Experts of a small language model.
Experts: 64 SwiGLU neurons an expert, 4 picks a token, a softmax router.
Below are experts of layer 4 (counted from 0) of a mixture-of-experts language model. Rows are named router (the router's row for the expert) and show model dimensions 0-223. Each number is 128 + 24 x the weight over its row's rms, rounded and kept within 0 to 255.
After each expert's rows: a language model's description of what the expert responds to. This comes from a sample of Wikipedia text that the model never trained on.

# expert 43
router [110  77 134  87 142 220  85 143 158 144 117 176  91 133 128 117 120 131 116 116 142 141 148 131 143 133 159 190 139 143 117 101 106  99 126  82 122 114 126 114 128 115 125 109 158 104 120 156 125 152 129 143 123 169 140 124 144 103 121 129 140  94 147 127 102  91 163 146 132 110 136 142 134 159 128 123 181 101 122  84 113 137 147  88 170 111 115 178 167 131 101 154 106  85 132 170 162  94 129 116 126 125 151  86 139 134 131 113 108 124 137 118 115  99 167 124 169 132  87 133 138 137  68 145 133 128 120 112 106 118 172 146 129 117 109 151 137 107 125 117 184 136  96 101 132 148 116 144 131 154 124 134 113 114 146 157 123 147 119 148 113 136 160 140 136 190 122 112 154 156 124 119 133 126 108 107 138 139  95  87 129 120  80 132  69 124 153 126 129 136 147 169 138 131 125 127 122 122 138 145  96 137 156 106 125 163 135 106 133  82 134  98 118 120 133  79 160  97 150 104 121 143  93 129]
Prepositions linking phrases. Prepositions and linking verbs such as of, with, on, against, using, received, that join a noun or verb to its object.

# expert 19
router [ 89 175  91 133 121 101 196 118 161 117 142 108 185 134 124 143 102 161 154 109 169 145  97 139 108 156 123 128 166 113 125 111 137 169 136 176 151 160 139  90 103 113 129 136 121 114 154 112 132 111 158 121 101 122 172 136  86 150 130 126 132 136 160 110 118  94  93 138 123 139  96  95 151 123 104  96 133 100  70 114 130  93 138 142 125 118 123 129 120 149 105  99 181 120 157 140 164  98 126 131 121 143 132 133 153 100 151  91 136 125 124 155  91  97  97 114 115 130 110 148 115 127 130 150  97 153 121 101 131  99 127 122  78  75 138 117 131 115 193 101 143 119  77  96 124 109 125 107 153 132 103 118 111 160 137 133  80 121 118 149 146 108  99 140 131 128 167 143 151 112  95 142 137 136 122 100 127 121 167 142 182 127 148 130 124 160 112 164 133 120  94 115  94 117 106 109 111 114 118 155 131 112 138  94 156 188 108 115  97 123 112 124 111 136 130 116 113 165 136 158 136 114 136  86]
Table numbers, final letters. Numbers in tables and years, plus the last letter or piece of acronyms, codes and names, such as CHOICE's E, ES-250, 77 kg.

# expert 50
router [161  92 123 148 131 160 177 128 117 133 144 116 106 142 131  87 122 124 153 131 147 148 138 116 162 199 165 107  80 161 136 133 112 138 133  81 137 107 146 160 121 132 111 140 133 153  87 171 104 135 138 133 136 168 163 102 126 142 144 116  44 109  91 141 123 135 120 154  97 148 124 109  82 144  89 137 127 141 166 102 132 136 138 153  83 126  97 103 142 113 118 125 143  95 121 151 106 154 129 133  92  86 111 117 137 138 134 152 149 159 150 128 159 148 147 105 145 134  87 120 126 119 108 119 130 104 117 120 130 124 121 152  68 149 124 126 110 120 138 146 174 116 140 137  94 162 145 158  96 138 107  91 137 127 142  96 132 128 109 105 137 150 102 133 103 150 131 134 116 139 145 111 117 122 155 103 128 135 145 112 107 123 126 156  97  95 135 139 143 146 154 129 132 138 111  99 145 125 143 134 141 118 128 143 151 106 166 127  70  71  93 130 129 136  78 118 120 112 148 104 224 137 147 176]
Mid-word consonant pieces. Inner word pieces followed by a suffix like -ing, -er or -ed, such as app in rappers, igg in digging, Fac in Factory.

# expert 36
router [139 167 115 135 153 145 124 119 119 184 113 106  97 131  97 118 124 106 138 150 150  99 143 104 141 129  93 101 101  92 114 154  87 120  95 126 142 120  92 145  89 171 133 149 110 101  98 104 118 100 117 138 141 131 154  71 100 126 158 145 100 162 106 108 169 153 161 117 153  84 150 146 142 136 127 144 149 140 103 163 154 101 127  97 155 138 116 130 154 124 143  93  90 139 142 135 166 128 132 117 148 149 135 182 126 126 122 157 116 145 133 118 143  99 126 109 121 118 139 103 163 141 147 178 115 137 151 107 163 147 109 166 142  80 164 165 152  92 117 131 113 138  76 122 146  93 146 134 147 120 155 130 110 154 125  99 109 118 109 137 123 114 162 132 125 113 124  81 136  76 174 151 107 135 120 101 115 136  77 159 118 109  92 137 137 120 148 199 106 147 144 147 139  96 101 137 137 170 136 135 158 119 140 136 169 102 121 168 159 159 158 113 142 146 112 123 167 147 129 119 106 160 124 125]
Closing structural punctuation. Heading markers ==, ===, table pipes and separators, closing parentheses, and sentence-final periods before line breaks.

# expert 46
router [153 136 180 131 132 112 124 110 129  90 145 120 129  86 117 137 180 118  96 110 152  80 108 145 106 115 107 130 106 144 135 143 129 104 114  95 162  94 141 103 111 123 123 145 133 158 126 151 159 128  90  97 132 124 158  88 130 119 120 119 163 126  78 111 115 143 118 133 128 155 118 167 135 101 202 156 153 153  97 149 141 138 115 145 140 119 134 138 169 150 170 149 107 147 141 123 122 158 126 154 141 132 115 107 101 152 100 113  99 103 142 143 123  86  87 168 155 144 170 137  74 139 148  98 105 124 121 150 109 134  97 141  64 123 155 110  91 146 117 167 102 125 164 121 150 131 190 114 148 117 160 142 116 127 125 132 108 161 109 140 100 166 112 129 139 135 131 176 133 163 172 120 139 127 135 112 105 123 114 141 185  84 128 169 146 145 127 136 138 136 152 157  95  96 124 143 109 141 112 121 125 147 186 145 121 124  93 154 161 121 111 143 119  90 116 158  88 145 128 117 110 149 142 126]
Numbers in stats, dates. Digits starting numbers in tables, scores, percentages and dates, like 0(.77%), 5–0, January 9, 17th century.

# expert 60
router [149 142 143 186 103  98 129  91 113  88 159  98 105 183 114 159 116 110 140 113 139 115  87 153  89 129 172  68  93  97 131 141 112 101 107 108 121 147 145 101 100 121  99 120 127  94 141  91 144 110  80 110 139  94 120 142 102 123 101 125 174 100 135 139 134 103  91 132 116 127  98 146 158 100 156 116 156 112  91 165 149 153 128 152 159 121 145 104 147 129 114 151 133 159 166 100  90 145 114  77 165 152 145 144  99 112 130 107 138 120 141 110 131  99 102 162 112 123 102 143 178 107 128 126 100 122 111 126 130 107 100 110 168 134 133 125 164 106  80 123  79  95 173 177 145 133 120 113 155 126 132 116 102 154 116 154 118 143 153 150 140 116 113  98 129 121 120 145 106 129 145 121 132 135 101 101 101 144 134 161 132 146 114 109 156 156 117 115 114 104 119 112 110 134  82 133 149 156 130  98 118 145 133 123 129 150 105 195 126 151 145 158 166 139 105 116  99 134 127 131  90  89 133 106]
Numbers in table cells. One- and two-digit numbers in sports standings and statistics tables, such as goals, points and squad numbers between pipes.

# expert 1
router [121 159 101 132 115 120 168 145 160  86  99 133 140 128 144 135 132 170 159 125 159 147  99 145  77 124 125 161 153 111 130 111 113 126 144 163 126 159 124 113 145 156 128 133 145  89 142 121 148 102 164 130 144 107 143 163  88 114 103 114 142 149 150 125 166  73 152 105 141 149 107 109 130 114 110 110 156  82 104 121 143  98  82 162 168 116 164 152  85 133 106  98 173 149 109 154 142 152 119  92 164 146 109 115 136 129 112 104 173 104 149 129 120 117 112 105 109 161 138 117 149 105 107 152 101 180 157 146 135 124 128 121 126  65 160 122 111 138 146  94 130 129 109 156 149 151 113 112 128 128 107 103 137 165 143 156 107 139  84 153 138 100  94 110  96 136 129 157 141 117  89 123 133 126 129 127 125 149 175 108 165 115 162 179 128 144  94 147 162  80 100 115 115 110  87 134 155 130 143 119 122 107 144 108 112 162 149 117  77 146 110 156 130 161 124 108 131 141 169 137 169 120 141 106]
Numbers in tables. Standalone digit tokens in tables, election results and dates, plus place-name words like Bengal or Royal before a noun.

# expert 56
router [150 130 140 146 109 110 138  94 125 134 117  93 158 139  91 145 101 127 101 158 140 140 108 141 132  99 101 108 116  97 117 104 148  61  95 144 135 124 119  97 108 122 101 109  78 122 113 132 131 107  74 160 154 109 126 153 135 123 122 134 167 158 114 129 150 171 108 119 131 150 143 103 171 117 160 122 115 142 106 143 123 107 122 120  98 196 169 114 170  96 157 140 103 147 129 161  97 161 100 123 117 103 150 116  94 122 112 114 125  94 153 107 137 154  89 133 153 107 137 121 183 114 164  89 122 148 185  98 175 146  92 120 117 124 136 148 118 160 109 125 126 136 139 196 149 139  95 144 127 122 135 135 115 138 150 107 149 115 120 125 122 117 145 171 155  80 138 124 125 101 122 113  85 135 105  94 130  97 129 175 114 147 125  94 125 141 137 105 118 174 159 146 124 103 158 158 149 153  64 108 118 163 120 134  85 126 126 130 148 124 163 136 156 105 136 141 124 160 135 133 111 118 143 132]
Table pipes and plurals. Table cell pipes after blank cells in election and results tables, plus plural endings like s, ts, ings and semicolons.

# expert 22
router [126 146 165 156 106 124 155 150  90 144 126 137  97  71  94 165 148 141  96 141 146  93  94 115  95 110 157 108 103 124 130 176 116 107 115 155 106 148 154 147 112 120 159 155 142 134 159 155 160 117 121 140 124 141 135 101 122 168 103  87 125  90  88 172  83 134 132 161 104 162 106 154  84  91 152 132 154 162  96 153 157 158 159 144 151  88 142 122 155 147 171 147 113 113 138 104  99 172 120 134 159 134 139 137 127 137 129 108 148 119 112 116 171 116 102 148 156 118 132 121 113 139 129  89  96  91  75 130 100 153 160 131  94 111 152  92  92 130 128 135 114 109 155 107 176 116 142  91 114 122 120 168 104 155 126 144 130 165 100 166 130 157 158 125 121 171 121 141 125 108 166 146 113 143 115  94 112 139 150 130 157  93 114 158 139 167 118 124  97 126 148 153 110 111 100 148 124 151 171 111 140 116 130 113 129 119 115 146 136 155  84 141 126 128  85 139 114 131 124 130 161 134 130 108]
Digits in dates, numbers. Digits completing years, dates, coordinates and ISBNs, like 193(3), 142(7), August 11, plus some final place-name words like Jersey, Ireland.

# expert 61
router [180 121 136 166 114  93 100  76 108 112 113  99 132 189  97 171 145 113 133 118  80 155 122 144 113 104 159  97 133  77 138 140 131 135 126 139 122 137 120 102 124 140 132 110  92 104 184 117 125  85  97 142 119  95 143 129 116 118 117 131 169 156 116 107 126 159 109  93 141 130 119 136 156 100 131 126 161  99 151 161 118  85 119 115 163 133 151 160 155 138 169 151 127 181 150 136 103 134  81 111 162 170 132 156 114 132 135 141 114 124 134 146 112 137  84 122 114 161 165 109 134 135 137  96 151 145 181 108 160 119  92 107 148 145 152 124 110 162  93 111  85 131 155 154 124 114 115 134 136 102 137 159  86 144 137 130 152 126 147 130 162 117 132 148 155 101 143 155 112 105 159 131 106 133 115 135 114  94 129 151 111 154 115 126 171 156 116  95 114 141 146 115 109 130 124 148 123 139  99  81 136 159 134 103 121 122  97 150 160 139 186 101 147 106 126 170 105 121 136 123  86  95 101 147]
United, byte fragments. The word United before Kingdom or States, raw byte pieces of non-Latin script, and numbers or separators in election tables.

# expert 3
router [ 92 144 136 206 142  89 104 112 113 104 126 106 146 110  97 173 127  96 147  85  98 114 148 144 138 136 133 125 126  90 144 123 113 174 131 153 124 144 161 127  93 130  96 104 120 108 115  99 162 121 106 154 118  88 132 146 112 124 119 140 121 129 108 113 115 137 138 101 192 129 122 114 146 100 167  96 157 137 107 125 106  92 116 108 110 147 143  70 168 132 140 141  88 159 134 117 122 113 115 118 162 133 146 143 139 114 139 141 155 111 129 135 108 170 116 147 124 141 143 106 142 127 135 134 140 161 158 130 172 128 114 114 166 112 156 142 161 146 157 126  94 108 158 182 112 131 156 144 127  96 114 113 134 136 128 133 122 148 160 141 154 149 112 119 160 105 135 146 104 113 107  95  88 168 161 135 122  78 148 195 154 107 105 154 200 122 119 113 131 123  95 153 124 123 142 134 150 131 119  79 162 160 160 118 157 123 127 110 111 140 166  86 156 112 139 151 136 130 124 160  84 110 147 146]
Closing brackets, quotes. Closing parentheses and quotes, often with a following comma or period, plus clause commas and empty table cells, e.g. ), "), ).

# expert 45
router [133  95 143 125 120 160  97 102 133 128 141 153 106 135 139 149  92 163  93  89 159 142 156 163 117 133 151 109 124 117 119 174 179 104  75 137 124 133 113 139  98 103 128 116 146 106 127 113 136 112 144 108 134  96 144 123 150 187 117 143 126 116 171 128 135 106 166 127 106  72 133 157 140 136 129 135 137 108 129 104  93 116 118 114 163 172 155 119 164 128 120 153 121 144 128 159 131 110 116 111 122 144 142 146 109 134 102 110 131 129 135 148 132  94 141 131 141 122  82 133 122 165 144 106 125 118 147 109  85  87  88 124 172 118 134 111 154 104  96 156 162 123 136  97 137 175 101  99 127 152 128 119 111 146  95 153 107 136 110 143 119 160 169 193 152 148 126 151 104  95 113  96 148 116 159  69 123  95 137 129 148 137  84  93 133 107 169 106 165 109 142 128 142 128 105 129 114 148 103 134  97 171 136 102  99 144 103 126 135 103 151  92  98 107 112  97 168 122 180 107 105 137  91 153]
Prepositions after nouns. Prepositions and linking words introducing a phrase after a noun or verb, mostly of, for, at, with, on, including.

# expert 32
router [110 138 110 139 114  87  94  63 135 146 114 137 125 157  96 171 132 118 153 130  70 151  94 118 121  93 106 118  94  97 122  96  97 115  99 127 161 148 138 115 149 143  97 133 101 144 136 100 104  76 115 119 104  86 118 104 144 132 143 104  78 138 152 128 127 125 117 140 136  83 119  88 123 126 106 134 133  99  73 161 120 110 132 110 115 182 145 131 122 105 137 117 111 174 146 153 130 113 110 148 126 144 112 124 128 126 102 106 115 117 130 122 133 148  97  79  93 133 155 143 102 132 110 152 143  97 167 129 142 163 116 142 153  92 157 111 136 121 105  95 105 106 130 123 137 113 120 180 125  86 124  93  98 135 111 110 157 141 150 104 101 151 128 119 154 111 128 152 112 108 116 168 114 175 111 118 126 115 103 120 118 108  93 135 139 144 143 142 112 135 125 127 172 131 103 140 153 148 128 128 123 125 154 158 150 107 111 162 117 187 170 163 155 134 177 168  78 127  71 145  85  99 132 134]
Table cells and punctuation. Empty or filled cells in sports and election tables, decimal points in percentages, and sentence-final periods and commas.

# expert 8
router [ 88 118 140 153 129 163 107 196 147 135 177 167 120 117 202 126 135 147 122  94 126 123 139  96 110 141 158 147 136 168 133 154 104 100 154 132 115 122 142 130 145 150 157  88 127 176 128 137 123 143 146 134  86 141 133 136 107 148 137 138  88 166 174 132 130 146 163 143 170 100 129 140 136 128 156 113 110 104 144 130 103 175 126 160 103 121 107 128 180 103  89 133 134 140 133 130 147  85 102 161 160 130 167  91 152  96 128 103 160 143  83 136 135 110 133 111 130 129 155 140  96 147 104 144 135  71 143  87 154 140 107 117 111 133 132 112  99 112 108 116 140 114 118 163 132 143 118 105 141 164 114 145 125 119 128 112 146 107  87 165 120 138 155 134 140 159 136 109 151 138  84 114 171 119 118 161  93 110  68 100 149 107 122 167 137  95 151  98 111 148 159 126 134 128 172 121 129 111 127 142 127 132 102 156 100 146 147 132 140 121 141 103  98  89 121 105 130 148 114 156 108 120  77 146]
Infinitive and clause connectors. Function words that open a verb phrase or clause mid-sentence, chiefly infinitive to after seen or try, and that, which, but, would.